config.toml
n_experts = 160
init_std_o = 0.00883
learning_rate = 0.011
batch_tokens = 65536
Below are experts of layer 4 (counted from 0) of a mixture-of-experts language model. Rows are named router (the router's row for the expert), up (a neuron's input weights, with its number), down (a neuron's output weights, with its number) and show model dimensions 80-159. Each number is 200 + 40 x the weight over its row's rms, rounded and kept within 0 to 999.
After each expert's rows: a language model's description of what the expert responds to; "comes before" lists some tokens at least twice as common just after its tokens as in all text. This comes from a sample of Wikipedia text that the model never trained on. Tokens count by the router's weight.

# expert 55
router,254,254,134,245,211,237,151,156,156,231,211,110,245,146,240,169,231,206,231,199,173,129,188,191,281,185,247,154,143,136,151,171,229,204,186,258,224,164,252,129,288,196,219,160,244,146,241,201,256,173,247,236,165,151,207,193,246,139,217,141,169,201,142,158,220,160,161,141,228,181,255,259,218,182,126,181,175,223,216,149
up0,129,202,199,168,254,186,180,197,159,318,198,134,188,247,218,202,153,185,228,205,160,200,201,199,170,149,216,189,168,184,181,203,163,97,173,185,158,183,192,200,180,220,233,147,186,246,183,166,171,208,167,182,148,208,224,231,146,209,270,138,156,133,250,245,168,263,187,227,234,133,179,158,140,274,185,148,212,250,177,136
down0,189,280,270,212,237,254,172,179,190,141,201,265,166,131,176,128,246,210,161,238,256,239,164,186,268,250,194,176,243,208,191,229,236,274,191,220,210,189,227,185,240,152,187,167,222,221,197,173,272,168,192,192,227,200,286,240,224,195,193,195,237,263,125,229,236,216,244,185,186,170,145,313,202,197,242,237,202,181,219,210
Description: Line breaks ending sentences or table rows, and list-item hyphens beginning bulleted entries in lists.
comes before: "-", "|", "=", "The", "In", " -"

# expert 15
router,261,170,228,273,195,135,105,186,228,203,177,249,117,150,165,240,143,240,210,215,210,195,236,228,173,228,203,220,171,292,243,227,169,268,232,225,203,219,264,200,154,211,213,179,195,156,146,196,238,155,176,238,166,236,218,198,216,222,230,220,229,206,151,285,259,225,252,173,305,131,182,138,193,145,169,248,270,132,166,178
up0,189,172,265,193,273,179,167,243,167,228,200,196,242,186,212,192,218,232,116,202,129,195,250,106,223,179,224,166,246,230,209,294,192,218,142,248,94,291,173,114,252,160,112,229,199,227,228,207,200,204,189,244,248,183,267,230,248,238,215,195,226,199,121,176,200,266,234,266,231,193,132,265,207,220,269,215,172,205,197,248
down0,204,227,179,255,211,217,242,125,272,172,153,217,175,263,236,199,182,215,274,189,212,276,198,198,160,159,207,194,223,168,256,107,211,185,296,190,232,167,195,213,216,257,167,178,233,209,265,201,207,190,197,187,217,233,184,206,214,190,143,276,198,190,271,135,270,250,212,95,199,182,182,187,225,294,183,182,158,193,228,215
Description: Word-final suffix pieces like ed, ing, ized, itive, ference closing derived words, often after inter- or similar prefixes, e.g. reinterred, modified, damaged.
comes before: " by", " to", " in", " with", " of", "d"

# expert 8
router,143,209,252,148,188,145,228,279,228,125,223,241,226,170,274,160,235,248,201,219,227,212,268,148,199,170,228,206,237,234,153,225,187,239,159,221,222,163,143,219,145,189,180,300,259,127,223,211,195,185,238,252,208,250,161,185,214,172,270,136,216,205,132,260,138,207,200,202,254,89,220,205,235,165,177,218,217,206,173,134
up0,233,179,165,214,206,226,166,148,214,236,220,191,166,238,189,273,243,206,172,172,181,189,191,201,238,287,194,209,207,222,158,232,168,135,251,211,258,223,246,180,197,233,167,370,178,189,108,173,185,194,152,215,210,278,238,193,212,207,261,273,236,260,148,210,190,139,207,230,245,137,179,243,224,154,229,249,212,157,240,180
down0,214,244,176,190,155,214,225,191,155,269,200,218,201,188,138,181,211,165,210,183,202,172,268,211,207,204,189,215,162,222,217,181,265,207,229,211,249,220,272,230,131,230,232,83,199,283,178,182,205,222,204,267,260,157,164,149,175,164,148,202,246,161,201,171,225,191,210,139,147,246,187,197,212,269,215,152,189,169,170,269
Description: Abstract or general nouns and word stems after articles or prepositions, often taking suffixes: support, population, matter, competition, down-fall, suit-able.
comes before: "s", "ing", "ed", " of", "d", " to"

# expert 31
router,183,187,264,188,175,199,117,175,159,185,133,278,219,225,216,199,243,253,177,165,208,138,208,228,244,184,194,183,113,249,153,233,218,205,224,204,127,210,241,213,156,138,146,122,226,137,169,171,120,181,148,177,160,210,194,237,270,196,148,157,242,261,221,139,273,170,188,227,222,264,165,139,219,174,222,166,161,208,109,173
up0,201,246,215,217,189,191,207,108,226,217,188,152,261,195,248,217,170,145,95,236,184,174,303,197,145,166,185,245,222,151,199,280,263,163,186,224,180,144,141,192,212,268,245,236,272,211,223,289,174,251,221,232,227,176,174,211,163,167,227,311,167,235,227,138,242,156,194,213,205,150,248,145,221,236,269,197,214,167,179,200
down0,162,187,208,249,251,237,269,190,257,217,193,225,204,223,220,248,183,127,193,208,206,232,188,174,202,253,146,271,196,189,115,275,81,177,203,145,299,207,203,217,206,244,193,188,135,159,283,205,194,161,191,206,153,175,186,209,223,245,202,245,177,211,258,204,147,182,201,239,197,246,236,184,194,191,107,238,193,105,207,193
Description: Word-internal or final suffix pieces such as -ation, -s, -a and -ment, and the word of, completing nouns mid-sentence.
comes before: ",", " of", " and", " in", " from", " to"

# expert 0
router,184,149,228,168,134,166,209,124,154,242,240,163,268,238,225,166,254,193,233,268,263,202,199,236,216,155,126,228,138,178,215,223,222,224,177,241,190,178,163,245,243,152,188,150,258,264,183,162,150,151,231,267,161,239,248,267,247,155,152,152,252,183,232,206,181,200,176,186,226,164,165,187,161,176,188,202,153,230,137,166
up0,161,211,202,194,196,212,154,206,223,209,230,198,206,229,239,206,202,188,223,114,122,227,138,148,155,210,150,242,216,164,195,197,135,161,178,232,237,185,265,166,139,247,313,186,190,195,247,143,188,274,224,246,159,173,266,140,127,219,214,247,218,251,166,156,263,248,261,253,235,234,215,104,257,173,251,232,199,180,209,159
down0,230,245,228,230,290,187,190,165,186,173,148,191,186,189,138,225,171,142,278,220,223,119,191,211,211,143,260,155,266,193,224,147,217,165,211,197,115,112,217,271,257,223,111,194,151,241,163,217,195,163,215,182,139,230,146,176,191,215,208,203,288,199,180,227,188,234,238,197,235,163,163,201,164,236,134,159,151,216,251,242
Description: Pipe separators and cell-initial tokens in tables and lists, especially taxonomy species tables, vote tallies and sports rosters, e.g. |, Brian, 1.
comes before: "\n", "  ", "–", ")", " 1", " 0"

# expert 38
router,163,153,225,260,224,174,234,240,166,179,211,259,228,315,181,258,164,207,257,209,170,175,127,159,177,158,266,214,177,197,146,220,225,185,199,204,206,202,221,217,139,191,214,211,231,190,190,141,217,229,233,212,177,224,143,162,207,153,265,221,204,155,242,206,201,240,172,94,151,171,230,186,244,217,229,211,213,172,195,111
up0,197,213,191,211,172,165,213,207,229,171,214,174,198,202,183,191,206,159,199,134,246,242,204,212,151,183,280,262,189,195,200,196,207,239,156,206,168,178,199,193,228,155,169,199,223,200,225,191,229,81,242,162,233,294,198,176,181,153,163,232,269,238,184,125,213,268,264,241,150,272,184,216,179,163,290,160,183,258,207,203
down0,224,243,192,260,223,125,195,237,211,231,324,202,153,135,217,218,235,228,236,175,145,172,138,200,260,231,208,207,200,251,151,242,215,228,189,174,223,167,163,219,166,159,187,170,233,213,235,238,183,250,133,134,232,233,202,230,165,128,138,168,208,172,250,188,178,158,139,196,205,175,220,214,202,190,171,193,191,137,174,199
Description: Prepositions and verbs after was, were, to or not in narrative: against, from, by, to, rejected, tied, defeated, faced.
comes before: " the", " a", " to", "ed", " in", " by"

# expert 3
router,311,212,134,212,228,270,184,183,262,228,215,217,177,145,166,210,134,265,193,105,228,223,238,252,243,155,171,256,129,224,182,290,182,208,186,174,201,145,146,224,223,194,201,206,197,206,212,232,180,208,245,156,152,170,229,250,155,269,277,234,194,202,252,163,158,193,179,128,278,131,141,205,164,199,205,237,212,161,188,210
up0,210,236,173,201,174,206,233,209,206,201,109,218,171,198,184,180,165,177,197,204,147,238,204,143,181,250,243,202,160,221,309,214,170,204,263,244,183,148,187,257,208,242,171,163,104,192,236,259,237,274,256,200,200,210,153,227,198,173,152,233,166,147,269,227,255,181,256,173,193,224,197,92,209,227,269,207,240,170,178,245
down0,189,174,241,230,193,254,218,206,179,145,215,255,178,196,234,251,239,131,171,179,185,217,213,257,121,208,192,228,235,243,241,232,250,122,239,255,185,140,221,280,217,146,257,200,220,246,154,207,112,181,215,249,183,161,204,273,194,195,229,246,222,249,120,117,226,204,258,106,229,172,206,224,130,233,270,205,204,166,176,208
Description: Word-internal pieces inside names and words such as Pen-te-cost, Ant-wer-p, Heb-rew, plus hyphens in markdown table separator rows.
comes before: "|", "-", "os", "chn", "i", "á"

# expert 21
router,179,289,234,257,213,162,139,233,204,115,98,245,197,188,255,222,197,197,231,290,225,122,202,227,170,180,293,124,212,242,230,208,228,148,256,179,178,186,157,236,128,201,196,159,210,225,214,241,162,189,187,188,194,221,146,207,232,221,264,254,241,193,193,259,214,204,251,159,177,254,137,214,267,233,248,172,231,179,159,270
up0,200,188,195,221,298,263,210,251,218,217,180,198,183,213,214,288,125,247,163,205,192,149,160,235,181,213,270,250,125,183,220,179,158,192,163,111,203,295,252,177,104,185,211,193,229,223,184,153,251,256,216,218,191,129,239,167,250,181,192,224,247,186,169,213,107,193,241,210,193,140,131,198,232,241,270,220,212,134,145,142
down0,177,174,195,229,128,174,238,177,214,201,191,172,254,183,122,175,269,153,258,231,242,245,160,192,235,96,162,132,199,203,204,131,152,238,138,254,130,203,144,205,278,267,235,189,218,209,238,151,181,166,177,201,282,189,177,258,211,230,214,236,225,221,218,245,230,218,142,193,201,209,252,168,199,193,118,217,186,189,179,234
Description: Past and progressive endings on verbs in narrative sentences, such as persuade-d, depart-ing, assemble-d, often followed by to, by or the.
comes before: " to", " the", " by", " in", " that", " with"

# expert 33
router,165,158,208,175,158,181,203,121,156,260,262,134,282,219,214,146,258,217,232,274,233,187,211,220,211,148,149,219,131,224,239,228,197,212,206,215,189,157,195,257,238,200,179,138,250,259,140,158,150,163,241,261,149,229,307,234,213,135,153,134,207,202,225,197,179,181,170,185,233,208,204,134,204,145,178,215,172,230,150,166
up0,222,196,251,230,267,172,191,282,192,186,162,209,215,240,201,190,173,209,144,197,217,190,230,154,157,192,279,179,282,246,162,150,215,213,271,152,201,196,246,148,183,210,215,258,136,187,157,167,241,191,238,229,254,177,172,257,160,231,267,185,194,199,144,235,196,210,198,193,247,241,179,212,178,182,246,254,182,287,210,287
down0,172,216,136,151,202,179,187,131,138,152,185,239,232,169,197,88,245,184,186,276,187,195,277,224,115,220,268,210,190,192,226,270,242,211,238,179,150,171,201,194,194,170,154,197,250,209,220,194,289,308,255,239,234,182,181,231,143,162,133,189,214,208,236,173,137,148,213,214,250,186,182,219,268,221,201,203,237,156,248,194
Description: The word million or billion after currency figures like $30 or £10, and also verbs like was, is, remained, and years in tables.
comes before: ".", ",", "–", "\n", ")", "N"

# expert 20
router,256,260,221,167,101,233,260,142,164,192,277,144,212,178,186,233,190,173,184,225,261,227,262,234,188,184,221,224,153,175,199,186,209,236,215,216,163,163,182,147,260,237,154,181,241,193,204,148,163,185,232,279,150,196,237,147,220,194,131,187,152,130,237,156,271,139,147,158,256,151,261,224,152,126,194,217,206,203,200,172
up0,231,216,172,188,152,194,205,246,259,159,249,177,199,287,245,206,201,197,195,199,198,250,206,271,234,171,174,214,208,189,299,213,180,205,175,181,229,168,187,180,201,255,239,244,186,146,350,194,202,186,164,226,165,148,242,257,189,198,229,244,212,97,245,153,241,212,224,213,213,256,160,251,218,261,288,200,226,197,197,260
down0,244,164,158,225,238,231,218,179,196,233,170,219,121,120,185,198,237,197,276,158,174,174,166,212,234,189,245,136,181,170,292,198,209,195,222,185,166,258,186,141,241,179,128,183,307,180,216,163,208,202,260,166,240,192,229,201,254,199,190,117,207,178,208,174,266,237,166,127,181,222,259,195,247,190,202,209,221,123,241,242
Description: Closing parentheses and brackets after years in citations and lists, such as (2012), [1980], plus century, 1970s, respectively.
comes before: "\n", ",", ".", "\n\n", " he", " ISBN"

# expert 29
router,184,247,268,233,198,228,236,250,234,162,199,242,114,143,201,253,221,232,267,209,132,169,154,176,174,248,279,181,257,147,218,238,182,136,173,196,215,266,124,196,110,223,271,154,236,140,228,185,169,197,133,237,244,228,174,158,193,194,234,212,227,197,236,230,174,187,177,179,195,203,179,202,264,161,224,213,242,138,156,158
up0,208,231,173,205,178,208,182,166,173,198,233,215,215,166,274,138,136,154,161,224,203,176,220,253,122,202,81,276,163,207,238,142,254,186,204,192,223,202,238,172,199,205,119,186,150,220,252,262,145,186,257,226,142,208,132,130,225,208,244,180,242,143,250,157,212,141,204,238,173,211,216,150,230,203,228,182,222,178,205,174
down0,256,231,189,210,236,241,219,190,167,146,201,193,248,185,187,190,228,227,200,185,256,190,230,235,241,227,237,217,196,173,248,240,235,226,190,219,48,255,168,200,261,138,242,199,221,168,176,136,169,241,196,174,111,244,191,246,233,182,111,236,149,256,119,191,202,245,206,199,263,241,188,229,253,178,175,201,168,195,278,262
Description: Prepositions and clause connectors completing fixed phrases, such as contrary to, according to, depending on, along with, until, because.
comes before: " the", " a", " his", " their", " its", " an"

# expert 13
router,257,235,156,283,205,183,275,137,152,162,213,153,224,230,162,277,241,128,228,229,241,117,184,144,169,230,203,203,203,206,232,230,214,232,210,242,183,191,190,183,172,236,185,140,218,199,160,128,149,168,246,213,203,138,254,187,181,149,140,240,261,210,240,210,122,291,161,219,152,196,251,140,158,213,241,209,181,242,197,168
up0,193,219,197,208,248,243,222,229,216,210,236,189,177,164,216,164,151,310,113,193,166,218,176,202,224,250,172,235,160,187,250,267,184,220,232,106,214,256,200,136,170,158,235,197,193,162,217,162,220,245,184,276,206,163,228,225,143,253,162,271,261,207,243,223,223,166,120,234,151,282,193,259,217,262,218,198,174,146,270,235
down0,205,180,210,114,187,198,233,145,175,252,188,188,172,232,243,217,241,171,186,231,161,223,187,230,193,238,204,163,207,210,122,197,213,172,152,249,275,186,160,216,99,239,254,186,216,243,219,251,158,226,283,187,229,261,199,208,192,216,173,224,277,284,221,222,182,222,196,255,212,178,184,193,168,118,201,191,181,199,210,171
Description: Pipe separators after a completed cell entry such as a designation, name, club or date in asteroid, transfer and results tables, plus semicolons.
comes before: "  ", "\n", " —", " 1", " 3", " 2"

# expert 1
router,180,224,175,196,157,181,230,151,145,187,262,131,248,227,147,295,233,153,219,192,281,138,263,166,162,162,193,195,143,184,228,190,247,224,215,260,139,180,195,181,181,241,164,144,165,208,138,175,175,160,280,176,155,176,229,181,169,168,149,226,255,181,311,214,139,287,129,249,212,184,220,145,155,230,238,251,169,205,222,155
up0,240,188,228,167,159,240,213,193,214,192,185,161,202,220,256,208,150,172,172,226,142,197,184,201,162,237,225,183,161,187,210,167,216,174,259,196,238,171,280,134,129,193,212,304,205,229,157,191,261,215,165,213,185,201,155,216,191,143,257,131,213,271,286,213,261,210,197,185,172,183,100,199,226,234,202,263,174,198,222,177
down0,158,146,290,218,203,202,204,217,164,220,220,278,184,237,144,233,198,224,209,214,179,207,238,198,190,201,156,208,161,159,124,218,257,243,149,182,194,214,212,281,173,175,174,191,175,180,112,229,184,154,114,224,176,196,116,146,216,245,128,161,173,193,183,194,186,133,193,133,178,191,262,162,122,188,236,75,215,199,203,167
Description: Pipe separators in Wikipedia tables, especially after scores, records and names in sports results, plus time-unit nouns such as months, hours and days.
comes before: "\n", "  ", " 0", " 1", " 2", " 3"

# expert 26
router,169,229,203,163,187,165,232,224,167,129,157,214,181,240,272,186,195,221,118,203,146,158,207,206,201,156,234,212,221,208,202,216,217,157,190,186,195,226,154,237,118,209,205,264,229,176,222,174,177,237,156,221,198,258,151,183,200,209,233,224,211,143,246,276,227,198,235,88,148,191,202,226,207,168,305,169,250,131,183,124
up0,146,207,194,282,166,173,150,245,191,200,190,156,214,183,232,159,222,155,185,142,186,250,265,213,230,199,182,170,245,193,181,253,241,183,197,183,134,173,121,231,221,203,151,215,176,242,282,126,213,241,266,180,214,228,215,183,159,174,210,148,148,156,201,196,171,225,227,216,160,192,187,188,175,202,232,252,209,267,183,201
down0,239,180,215,204,248,220,237,141,186,202,228,197,162,177,169,253,164,230,220,279,235,229,146,204,181,231,187,241,236,196,166,179,156,168,119,174,244,293,327,170,177,194,194,192,156,142,189,145,305,204,169,152,201,253,196,259,205,168,184,228,129,222,252,231,244,196,171,240,174,215,278,215,220,194,243,151,152,266,164,256
Description: Auxiliary and copular verbs and the verbs they introduce after to, was, has, can: being, been, be, became, assigned, accept.
comes before: " a", " the", " in", " to", " by", " as"

# expert 34
router,223,223,227,192,254,215,116,209,185,120,184,211,226,228,208,274,162,229,182,137,223,207,243,221,154,163,180,236,239,237,217,227,294,158,241,163,159,161,139,210,142,207,205,236,184,162,284,211,205,199,203,219,265,202,190,194,227,198,257,152,235,237,173,180,163,215,174,106,205,106,145,198,233,270,185,231,159,169,158,199
up0,256,181,244,223,124,218,214,189,158,172,211,135,276,215,197,195,178,172,256,131,176,238,215,131,128,195,234,221,249,198,233,257,211,159,207,215,180,203,183,177,173,171,216,228,168,236,233,153,200,188,164,251,191,229,193,126,187,235,201,214,290,170,156,221,158,188,223,194,174,162,246,203,230,163,212,206,170,155,281,111
down0,187,161,269,153,223,191,249,275,270,194,119,241,229,184,229,202,208,162,202,203,188,271,201,171,185,206,208,160,198,214,77,219,218,186,164,242,214,97,250,259,134,208,190,162,212,188,149,226,209,94,168,191,134,168,150,242,177,221,171,224,107,228,151,276,249,217,223,188,256,204,263,174,215,237,206,198,220,184,201,219
Description: Inner stems of words after short initial consonants, such as w-ish, j-our-ney, t-act-ics, insc-ript-ions, exp-and.
comes before: "ing", "ed", "s", "ment", "ion", "es"

# expert 63
router,150,248,225,190,201,175,244,221,109,198,179,248,256,192,191,225,220,204,178,227,248,163,176,213,205,163,242,198,180,187,179,226,223,147,194,217,171,180,161,217,148,227,209,164,274,285,218,137,193,220,224,285,156,196,174,153,209,133,254,104,199,196,256,231,210,199,165,170,245,139,288,148,220,163,174,223,195,203,176,230
up0,257,245,209,212,227,137,232,210,221,293,132,236,163,178,190,196,175,267,228,185,138,176,315,200,237,234,128,222,165,154,216,173,166,213,211,216,256,152,218,229,237,190,144,182,274,213,241,220,231,184,201,212,208,228,247,231,169,177,210,201,160,173,219,226,244,249,273,213,243,245,212,141,188,206,178,223,227,272,232,188
down0,219,153,203,264,266,186,257,218,181,167,209,260,289,245,156,250,221,157,191,252,165,115,144,168,231,204,278,173,232,245,183,172,200,221,179,182,246,234,200,191,204,213,212,146,259,116,217,124,213,119,184,251,192,229,158,155,121,184,151,223,232,239,139,214,209,219,251,211,182,196,245,221,258,182,222,219,184,148,189,171
Description: Prepositions and adverbs right after a verb, such as in, with, at, on, through, home, as in played at, came home.
comes before: " the", " a", "ed", " to", "ing", " by"

# expert 9
router,194,225,221,224,115,209,254,264,142,175,181,261,199,211,249,151,210,249,169,188,226,225,220,226,154,137,210,139,235,211,147,156,289,172,184,236,226,184,130,153,226,176,232,274,210,165,186,198,188,252,236,202,181,202,209,160,229,156,237,147,235,204,149,214,239,164,177,202,206,160,266,203,235,182,125,142,140,158,216,171
up0,246,200,204,216,198,137,197,143,229,204,139,230,142,151,199,165,247,190,268,141,211,188,249,175,154,181,210,263,168,222,175,219,240,301,143,210,184,280,211,195,187,200,160,162,260,218,228,152,242,249,224,241,80,204,140,215,218,174,206,136,219,161,233,124,151,223,218,163,193,151,290,206,227,172,229,205,203,160,219,223
down0,231,209,170,201,212,197,156,282,214,268,219,186,203,253,191,202,147,194,192,249,233,223,203,154,195,249,197,227,260,260,241,202,144,194,185,169,216,243,232,226,177,226,253,231,225,181,328,199,228,239,174,222,222,230,100,228,141,178,170,167,143,199,159,260,99,222,185,248,165,233,152,223,116,243,162,218,176,223,125,185
Description: Common nouns naming a work, group or thing right after the, his or a, such as series, film, song, album, species.
comes before: " of", " was", ",", "s", ".", "'"

# expert 14
router,179,155,314,161,150,179,225,220,195,220,210,189,176,261,209,168,193,228,165,178,238,195,205,207,169,143,215,245,185,244,175,197,172,183,147,223,227,256,121,251,208,204,215,183,247,114,265,119,166,177,168,225,153,279,216,223,224,151,195,215,239,210,210,219,196,163,180,177,214,182,330,321,262,169,200,139,191,186,188,171
up0,182,212,213,138,156,238,252,174,162,198,213,216,152,139,250,207,154,254,248,170,201,196,257,172,221,239,285,218,246,232,194,190,177,221,200,249,205,227,278,178,177,181,122,279,197,212,190,214,280,146,113,302,232,214,193,185,151,230,196,189,115,204,272,189,171,190,221,269,201,229,204,163,200,193,136,255,227,196,236,225
down0,165,202,132,147,259,149,268,174,196,166,226,223,208,155,232,191,271,132,200,236,189,229,190,201,234,196,119,193,168,208,214,256,253,218,141,211,187,159,106,202,207,197,154,189,209,193,131,225,200,205,247,203,171,151,173,227,220,252,178,237,197,234,173,208,189,182,270,258,208,131,160,133,167,214,160,260,168,193,191,170
Description: Content words after the or a in expository text, including ran- of random and words like example, body, above, used, confirmed.
comes before: " of", " to", " in", " by", " for", " as"

# expert 12
router,242,201,281,189,183,246,199,168,153,174,183,184,141,207,196,145,176,269,206,150,227,228,201,239,196,160,255,211,251,219,170,179,208,150,254,212,218,207,195,198,240,196,164,280,177,99,226,164,201,156,159,185,181,205,214,225,194,238,254,270,262,196,153,219,234,181,168,190,253,212,234,220,264,189,192,143,185,157,189,173
up0,179,261,222,268,111,167,222,166,227,262,263,205,206,112,259,233,157,285,256,135,180,234,126,251,251,203,196,211,170,229,198,182,173,255,114,227,182,183,164,208,205,209,187,191,176,202,225,175,224,285,100,192,218,216,234,262,136,266,195,220,168,184,235,167,124,158,222,184,234,206,200,204,233,249,234,196,221,188,166,326
down0,216,194,177,169,211,247,214,204,186,168,184,224,126,213,148,180,263,149,217,204,153,159,117,135,221,179,159,159,223,153,185,236,250,237,199,157,117,143,209,251,234,242,171,136,222,269,239,115,226,146,217,157,228,247,293,231,242,187,244,168,180,136,234,182,241,232,252,182,159,223,175,199,200,193,139,280,168,223,261,239
Description: Common nouns or noun endings right after the, a, his, often before of or to: way, time, own, choice, daughter, no-ble.
comes before: " of", " to", " in", " that", " for", " was"

# expert 28
router,140,216,233,240,226,192,283,188,250,167,110,229,152,186,169,168,236,212,236,196,133,178,166,212,295,177,226,193,301,208,267,257,249,140,254,192,205,257,111,175,170,181,233,229,263,160,232,147,219,221,216,157,193,222,135,121,221,221,222,236,204,150,244,224,208,177,203,139,140,195,189,189,253,248,251,220,255,137,163,149
up0,230,216,291,241,223,166,200,224,212,151,195,210,225,216,203,273,174,202,183,215,169,126,136,157,130,161,232,136,195,166,234,188,211,163,220,230,218,173,231,227,254,140,275,208,211,155,306,264,226,199,172,202,189,240,217,187,251,271,216,249,175,179,268,249,237,129,176,224,126,187,198,159,269,152,205,222,216,187,208,229
down0,200,188,138,192,138,203,143,219,181,164,287,173,173,172,203,154,205,179,235,170,197,296,232,186,278,237,172,187,146,185,118,202,222,224,171,206,235,232,102,207,159,200,155,178,238,229,165,157,177,148,142,215,202,205,196,213,167,218,149,233,231,188,264,100,149,179,194,217,276,214,249,200,183,230,207,239,214,164,254,202
Description: Function words inside verb phrases, especially to, not, only, been, however, and n't contractions, as in doesn't, not only.
comes before: " the", " be", " a", " have", " been", " take"

# expert 62
router,259,232,144,168,168,180,239,200,227,184,195,208,178,108,262,177,264,213,231,189,158,252,172,184,156,210,108,227,203,203,175,221,192,263,244,159,172,286,186,158,233,158,192,186,205,182,144,175,164,221,200,232,189,233,161,160,243,122,112,257,193,180,189,207,223,187,168,173,185,229,174,230,159,255,252,222,141,140,204,168
up0,208,197,209,183,168,112,255,219,194,263,164,214,161,237,72,266,239,176,200,150,219,194,174,188,204,185,211,148,182,179,189,182,205,189,224,267,162,209,181,179,251,259,194,196,136,235,170,199,225,133,190,161,229,210,234,226,183,144,142,196,219,225,132,209,154,215,226,250,200,172,216,114,156,229,166,208,221,224,109,209
down0,233,200,185,156,171,168,195,211,238,281,152,178,213,204,226,178,183,224,191,214,149,191,184,293,207,199,225,259,212,182,257,242,230,195,174,238,269,204,198,195,205,145,236,225,171,205,233,212,201,288,202,156,320,194,260,168,254,208,190,235,172,181,207,155,183,222,167,214,249,229,177,152,212,202,120,208,220,198,169,253
Description: The is or was right after a bio or definition subject's parenthetical, plus linking words like also, including, usually, primarily.
comes before: " a", " the", " an", " known", " be", "born"

# expert 40
router,166,127,207,152,158,171,214,127,185,269,265,166,299,214,198,130,243,219,230,269,262,169,215,226,222,149,120,207,127,178,223,212,215,206,214,228,185,201,162,253,239,161,173,161,251,272,163,190,146,172,227,224,160,226,269,233,218,181,117,133,201,212,257,170,207,164,172,173,216,203,194,184,198,151,160,192,162,244,137,174
up0,218,311,179,233,215,189,147,148,284,154,192,205,216,206,268,167,245,195,216,172,266,202,190,174,131,238,254,181,240,230,259,186,174,176,202,119,192,201,204,160,112,214,209,237,207,159,163,275,225,214,118,211,231,179,228,233,198,195,229,161,213,224,221,194,241,169,236,179,184,194,126,272,199,236,210,174,176,233,217,217
down0,200,189,276,278,128,176,183,229,177,256,271,143,298,238,177,214,216,252,217,172,177,210,153,189,232,197,272,156,176,204,211,201,140,197,159,224,253,184,212,277,153,194,191,191,226,230,213,229,214,168,172,192,212,193,150,211,86,127,229,224,221,215,129,190,187,255,211,218,220,206,225,292,169,135,237,218,198,219,131,183
Description: Line breaks, opening parentheses and first names in credit lists and tables, as in Directed by lines, 2nd in parentheses, Anthony.
comes before: "-", "|", "19", " States", " was", " York"

# expert 5
router,282,277,210,181,185,250,205,244,234,167,161,222,116,129,168,165,214,234,228,153,254,235,247,268,143,212,234,219,170,256,196,208,218,180,201,227,197,207,113,255,120,229,192,194,222,123,255,231,199,169,194,219,149,124,193,188,154,233,268,278,202,131,150,256,196,175,271,147,221,187,159,213,205,186,175,222,206,149,169,204
up0,200,106,198,241,206,177,152,198,212,192,207,239,217,239,182,272,227,222,167,100,226,165,270,156,126,215,232,243,299,187,218,169,228,176,224,268,166,102,199,204,265,279,206,236,246,242,124,151,192,198,175,190,209,239,183,243,122,159,246,166,159,155,205,183,213,281,241,146,249,226,211,203,223,244,194,177,190,195,245,243
down0,201,175,197,222,221,227,225,210,139,287,295,186,260,248,176,183,170,189,178,194,155,262,145,223,154,237,228,181,142,180,211,258,168,150,231,130,264,234,170,194,198,159,133,184,110,257,169,229,251,198,218,176,214,214,148,198,212,207,127,229,230,186,189,189,174,239,140,254,196,189,230,218,210,129,191,194,163,232,195,181
Description: Second or later pieces of common words after prefixes like rec, dis, ins, such as insight, recall, ceasefire, repealed.
comes before: "s", "ly", "d", " as", " to", " of"

# expert 2
router,164,132,200,150,160,167,197,123,183,276,252,123,248,194,218,184,221,251,242,284,241,147,189,217,214,168,124,206,140,169,225,195,220,215,222,238,183,181,175,238,219,148,158,145,260,277,167,173,151,158,225,257,175,256,286,218,224,156,168,136,188,214,236,200,182,150,172,212,223,242,174,154,216,153,160,204,189,213,163,176
up0,157,202,221,132,177,199,115,246,258,271,169,249,240,141,152,179,178,166,196,205,174,192,194,179,162,211,249,212,234,153,186,137,226,180,183,149,273,208,297,192,135,188,254,172,211,185,157,261,193,228,137,253,185,243,233,265,130,210,180,255,221,155,220,187,257,167,251,181,250,217,294,246,254,175,225,160,198,234,179,237
down0,220,248,260,230,151,131,196,206,211,208,212,133,205,99,163,271,195,190,135,241,164,176,218,132,176,197,214,127,226,176,300,127,203,191,138,230,146,200,181,178,154,267,218,144,227,163,250,133,128,219,257,247,239,159,178,172,212,200,203,130,261,170,174,245,193,206,197,211,104,158,213,110,190,188,205,217,206,151,176,190
Description: Standalone numbers and years in tables, citations and dates (1997, 78, 2008), plus sentence-opening pronouns and adverbs like He, she, soon, never.
comes before: " |", "–", ".", ")", ";", " was"